Below are experts of layer 6 (counted from 0) of a mixture-of-experts language model. Rows are named router (the router's row for the expert), gate (a neuron's input weights, with its number), up (a neuron's input weights, with its number), down (a neuron's output weights, with its number) and show model dimensions 0-255. Each number is 128 + 24 x the weight over its row's rms, rounded and kept within 0 to 255. Numbers have three digits each.
After each expert's rows: a language model's description of what the expert responds to. This comes from a sample of Wikipedia text that the model never trained on.

# expert 14
router:124133117123176108123152150088193137124125143113138127140147104134115140188093146104156145151165158114092112119158121158107132134164171157115092128129092119086148135153125143132103141158119123115097171117102152135101169130117101166091148130111114108089127173131162145160160130135121098127175101161142114145128146140113131125118092127069159136121164089156130182068109115137090093128090097133130151128169125109160137110139100132105139137119135062157108120110093137104152102147133111166129126166108110161122127125106141155157121131095138128097118186136147148089127116139131129102134127108122092168166144135138156153141109148078123143107141158172121151132126113108102138133161098136165127111149159128131114097104139142090129126100134102101137132130128126129157131115077099
gate2:140125128165132159171159116144143123095134126111179109109135099144154168162185115123095124121086142114172112100121142135150087151122115109132165112134106152134147116128100093128118155119145133108161130159107102168156124113125092152133133093157083117156100095134156144172132106126183128130121110123162119136151153127081177122142164118134126120175131108133102101095163107169121182108137106121173056095125092121078109125146087181149110136120118147124143110079147138158136141116115105141107092132117104138129116112112142119142164126158105159176147153149129109122116111137105093132116120131148121116114140088118114108142116142107146134168129128137133160132147113128114130172105115168112168164153166123074163131128124182140136134132091135142129099117093111112153119111140148
up2:134153118119113122134133130138090112152142140114104142082126164122128101112063138114125135102148111057101130112127125102135153092133092113089111142138132079150113172102118164094161120116084139118121115087137163165096101146138154120105131172148162124142101146075117099110133132129119121175137155155073125151121105140135119157131118117147117097112153107111100142121111103131149108144086121097091159131129139160148134117125137114136164153139134125121098088083151133104119150149139128143116174118114168126146168140113135162145100089125131076094103107168139131116130155113161175125159161129125139143143085164135145170106128162134107104107105093131100123134130135156115159103147150092175173133153111126164121098105149101103144105108171130072101115120144125147129127135084117
down2:158133115106128118154115115120124128116125148156136134130065051124145115142165101136119139141161136165094162156139141149133133152112094086123150128105106143122113177104141168138116153142142114153121129139112152135150160154141112111138130132145112139125112078115183176120115128137140129092096054107142159150128101132128144100125102103119125163110155139153179128058113157153113165131118129147119152114081118175127100140091148117115101127107178157134165121123109159164148136115143101133135137127086132133128085106138134127130164157150124140142137129138119128150124074152088113144130142129147135177149153089122087084157144102116123144098132106116113117133142096087132136138082089103140126184123120139150148115159124083167114170104163139122121162102121120100129154108154130
It responds to: Numbers in tables and scores

# expert 7
router:136111113140097111135133193146116124109072137153157093126129053142094146120105133178138119106138156072151140122156095136128130095143101121069201122156135139121104145142115098124136145142083130099092163120126087113115125123146096147116125129141143155094134090108092105138114163102142130098082116146104122107127136129169125127159137105120139195041127116062147137181134084086128164094121118085095136126094116161141089104139107104096142127143154152130139154129126109148148097149121111138139125127120159129137125114135135133126146158097096127104122119104164125138134158144128148130109126136109136128170133137126104127111120131103119103113129116135116150174128134124084149139114123157159110125138149137151123165100111160146115167122142153128097104135137110169130120089126128
gate0:119136135124138112108111137090124097162114093166108158131086091114146148112132130166084136100103113130088171132085092078132143098125177120154105115160119101112130125133139178148122110153104135114110130141156128194125139142120119080141129141116151101121105107145098127158176156182110146150105102178152128145119150167185096127125132095134133118122140127104143072107127092153125176099130160140148162149113106130124152149087154092087081126096117163165130133098119125104128128128133118091132133187077130145134155127136136143132152112148157141121151130165125113108132153113149124125143123116128119125165118108158098149140133141173107126127105120105132138131132147091125058135108125139116102139156129171148089145155112110124132121140140181124153139123100126137100086099133090
up0:103136136141142142091136134134154111127111145114129172153122138117126119093140116096094140125107104155110107148140141120151160160114095143161124121121126134093157118132110146144151126111121124124124146121137116086176149139108139128111107104154087170130110136148133100140122147184162133084119094142108155162126127171113126150096131096081141151173112146132062151169125096116143145108153140124141132126088085151147089113130103100142127134158171149110110174128123134168123126114142143125179118138121143138105135128145132110113125128137125140144057158134093167112125108117113162123135084083076130144140131100110133126152127043136104105135102107141079141102123094088084107151119139139166150116109103108088110103169099138115141135100128103142121096093155069128095101164129134
down0:148122153129136111077140111151137106105166126095119155127111129153125126113163126079112121039126152116131109124117128104142143135099182134151136134090164148129175128128146131111153129129078139077163127113111135143158140107086160163124124188110134147150115125092089096177157151125131096081109169145105100111125163136133146146143156099126169111123129104098092162068118145143095130112109166128145128127106123110120122103150119144175106122145114109145133124151124125148168146101173126104082101138131109117128153143111152141131148115066132130080143096121136132095113127125138118141130178095093135113160114125140119085116098156122108154103128139157140139112159106140141150132131147168122148096134131124166114111122095125145098166165113166128147118127092160082108110101130126
It responds to: Infobox and bio-table fields

# expert 1
router:115133125153164108130142159152126145126160126143132130121135137120117134100121136127107123103103147130114159112126129132125156127147140159086138148113110036098122139142123119157093155148126156185089190112141136142148125146128123111089155150119096100082112129129133091141165153103109124155118109119127099159147094137126096166106124141136182146087136099112111162104132101081138084091114119111111121135150091121108082132141124078106144124113132094142147105109124145119157110145129141160162090111133105177082119164116108179153138146115103140109142166116123107151106147175149105098147137144089090164167114102144115158116149139152111120110141148134112153157152121119113107109154067152132146137129138152127115112143121119111109157062123074103095164140126136103137175133121139
gate14:131093132127145123114129146141111127079160075107142151187134144171094121148131157147145163166161107135150148099114158167117081090132133130091149126135127123163098150120132125127117120113123157095170121098146118119128134103165155151112141114136132171132144160141126113090123126119059136152093110135116174110121133156094107127128123178127133120144125131140097127105153104111085115119116101135110100141098124152111094204150123141148132079116152085154056128137123103122080096149131131087138136085163179087110140126138181119146177136148128110129164133112115133101106141128120185120136118082172108136118118102098158129117120114105141089138155125121079119124104167165102125141116127108130104128146122129081105149127145125124132129149110121120136120159107099139132122144148125
up14:148131156093120123143163146156121133136202088133122139185164150147121121135134138143148148139152101142147148129116138158105095071140153147089110109109153113146115188123141098103113114128115140147163106085147151141148141104162132133103094120122146151115122145130119141089120119075077101145080104139136170147138098167114103151142126162114163132150109143162105169099128089140129115113105105138115137140127117147120112178142133146167126127150107098132072130123124121120065113136152124146133133096111178099105154120127141131152141117109096130124163121122082127109101141128126177091135090086192102121119119118137172140149134109107146094118135138128098104155126180165121122156136140148104131136158132143093132165133117114128121162148100162115115117134095116140138131138183168
down14:108112135103164146127113137100171140128107122094135164128129105123117107123163159145127129088125121131142131132120110138143146131158143148162132134138163133187142183121154127110120158091146176118161075123112103197154093119117104125154095095149126144101154136124148141105113106140113138148098113115179122114146064131174136136165119110084150162131140152156121144128152123140140121132102131141164138123091133198149177091134120104136118159137106122135148171096165123130139132145107160123197138157124118131122157113143145119157112102111090130090101112106140125144127163148121116117138137109110156107141145123104132152083128084126090140151125124163111137139162153090156118149112111127135181153117168132106147150141063117111148108125177166102119139103123138136143076128118151
It responds to: Numbers and quantifiers

# expert 42
router:154146160087105163152130113139172110121129124138109099128109126110119155114130091099097126135159105112106116102140150086134134110157113151173114149135145105112099141110183145147092139159066159137159092123123136129150104151077118109124148120118153081131132125102114089087113136093138150149109114115146159096100152092158161125126183146146126153130131124126146098149107164149067100113105154132120123154136163102133139136130158112171140122110096094132119151145148132142063127162144143092146129110093152128118122163130120078142074106167093123152161119122107116106135144138105128126173141143117126114133167133098147122141161137133079132110144174128117106117077112162149119141162150138125106167137152151134176116139185092137137151139136163086115107138135140129105132161117112
gate0:132175147118130153090178150112142128130120111111160114105157145140145127128138132106135127137083172126155133103115124143130143177090140111087162106117143134089151125156161120127145098168115094158127120131120093148096141152151114168186094130145178110099076172102135152110141116114143105131140143068116126115083148110147121128158085127135122127122141122123131122133145087149129141202131133138173124113145132133091097089128124186109159121151170107120130157083155138136123165127090165169141141120117127140090146103109135145085173124133119080155145166109140124092134124110127169134123146130137162132149078158147151131147167126104148132115128105150120112125121103088150140139103155101149163126154152111139158138151112164098144104159142166127155150110127105117124093144137152
up0:132064174134153148129108150153111179179128140079140095090121095123122117147143117138164175142112145121144125145152138153106149085135103155164132120174154168109133138125091146132134112120104174116137173122150155130143120126110130132143127107132095133160134095160129131097096128132093134145103110118100125088156118131092103096181141070155108129122126126142124112126131166115165149115115129144140143105135116117101149085155146154114141143130102119137111147192162136081138101096120121063109139155156123160096162127123150101107137142108076160104139148130131135112185136176131105076112100113163106150129162152122132122115091117139144139114130118113119113123125115093128115137089127114132166124144100134151113106070130165183105119130162101132153131129085147125123118109127119
down0:104080121119138107132125124097161138148090119120139085109090151131158095148138137144142165150096137160141128076124096129110114121170131126163132139124099149099143114127174175092115154115173103140144132111104123113124126144118130180129115149078090067163102110151144120129077161143108131159169127093124093119134089105140095123125114114140108105121123182099126143127096089154120112154087129140166108110134139126122153094119133169128130085129132154144139130098124157136126157142171133166140166124113150183150174141122154163091111141157090142153112119101116127122106122129109168111106129140137100111122116117110167123130113158103121157125157100175150107131112068094096134112145150087135128156096114139147090147124113140093142118148082099147152126117128158161138111112098127
It responds to: Prepositions after career verbs

# expert 36
router:121129109114104127141154106143150144119131108134109136093126130143093144142121101128077154140174112111091143125157164094137141103128109085163120151149097103122113136126163121169096136124130168098111115154106056155160109116105128100098133098147204091103154167096132134101135099152162125122129147131190145068131135105141125135105166127144129169110149097131130135131134138108117101107112137160115161150126157133160128139103135112111146127107092093146133121161139131151084146157121116077149164081106147088122105164099128138177112094171081115192104115131112112122091121138109143125166119120131118107101140145107090132123200140128098134140114140139126122132083126098130092125141153143128085123141143119142117119126126123130103115120113117101090136149145166113119128095150099
gate2:163129141139129102123153154164143113127098107139153125125094124167098124141162131138150124120164124124161168104105124099142152129114108114107156121137095124121134103157096046152129147123159106091102122127128114117109131114117101125114137171101148123160147070126159102134136184128171069108117096143108127184145124144154161148115174124150117146160139146145166139125147118131103133137124170134075143156120084143108161089144108141141137106140095130080120141090126076149105117125114146104113136162147154095103154126123164133142099136115106136132134158151168131115101123150145168150141126092117147120135110127128136107131152125112149149146087145117111177175130109151093116132129156161120154082140140116120065123160092134095120159129082139122157148118168166125153146104122167
up2:172141144120121082147153130111143110089096125125145120143114158145104151082121126138186109123109135150149099098112135094094164126085097131129138095130105113158127131130097069169129149131161123092115132136144160132106165128158146140152146161141158134121128097133139136079137160167112122118157109150161110121098129170140145139104160153133144132159123149120172133113146100122117157073105128164116155138186118136084140109142102160137136124124113153115096136145101105096084096137119131115128127118147145115121130113151147161176090126108138154123162152126151124141136125143085126123110122140148195119173089110116071117120117151113122158119144140106129141153138120146143145149111174137109138084177156140149087138157093091064095100125138129165112133136153122142157103109130088
down2:125135120110134138080147150150133154159112165113159105149115138090154107127085110125115124135107119134120082111147098101142105164151122104109102116176132162156148092113104147056148110158127102123133144087150103154136166121135137114076162099081094095114102128145122140104142086123117128140114131139072130158168150081127176127142120087106143146152093115112150147157120109124108120138138098133124136140087085111107111111126113130125124139147149163112123112167099137126155164129102122129135144105142144140163117147125160126108152136112122165083132155140162103169120132157122119157136140151122114156151084097137165177203100150169138105146117091111173124147174123109117160109112136104062141138129166135140132126108141118158122177125123167129141128127133119135130100151119148
It responds to: Past-tense action verbs

# expert 45
router:137118077124163158121179128128122125135138124101101143123147159150082147134140091104096151116142131075106158125130137139120122094109106153111140160150120092108111116114121095138124171128120134131084125099154125119147159130145123154145125132121133131131154103112113058120155089138133164163116125113124158056142142111156144151106134150139168149137089125107162152143124130102090112144146153119130145176108125140098084142120144099138142147123092166137133097125121137144138107167135137112142146134099145140095117154103131128073183132178121127163109092161121086157086138147154122132138150151091103100144132120078126127100175149137150105105133135127124147192128132140154113073170134177121102100143123123126158133122141137136084162120121115156077136132118144080097127158151150
gate1:111102129149107136111142099107162127151098150132095102150132140161123145114147105093062120137110100101178165160133155130091116164134128089137093118097140161128145143102106134103139136122126155147125125098112129140125131132108098135136096124144123119157167121128128174125115118149140146123145162133156084089093124079163165113138154156134134114143135142140107067071122171098120147094144101154128138112156096121155103113145169134123143197156139143111140083148131154120153109119120093083142136115125156086121128105103168131141132070121162089112135122140109133151133114121117124134137149135122095130095133141100114092123098125159138135140099072122139096106149133155162131171136112074137176132132181096151143166110127147101126148125168103158090132130125103169112117106100124
up1:161148194179133127120146096121131115123109139158060095151126164137102117128135112141120102151122127159150150193122163124115130203155135124173105142075102125132168163155145132117119110098129124113124120090105166127134126133070162116173083103140099092167100120102143124135113106157161149115111141131147121104139149085181130126124148131124117112127131101132118094130099152146172153089099097142138125146143106110167095141151155166110094198158142147108103115156119111150169104110139118104127136156138133139103142106117124121110165103161141112128136113144110125123109110098129113126140156146131116164151130117137126131116110128132116154139143107132125130095122113113122094168145135126149114153095170109131156142131134141127104167062131084176132158144129119136150152096105110
down1:116105145125133144113110115133137134130095132156159135158143154120131157129181115147113139112159086110108132133134091128119090112132138153154135100149148172130122112147156146157105100122135120159152085125081112156126093148111119136106168093128126103156176149127194165130101120134156168157139171096123107100103129145129117088123148099161121127173130136128135114103139157133127136098178139094138146115139102153156138105132127089128119069110100142128161104113125109122099140099139162122137138132140138133101145117131140150167092103128125122106198107121099120159158070120165154133180174085148135133125137192085104095116138130134129100099066116148134123145129145108097164145139131121151133070129112143111111107088139104134095103131163077152116111151128151137143121114117132
It responds to: Suffixes and demonstratives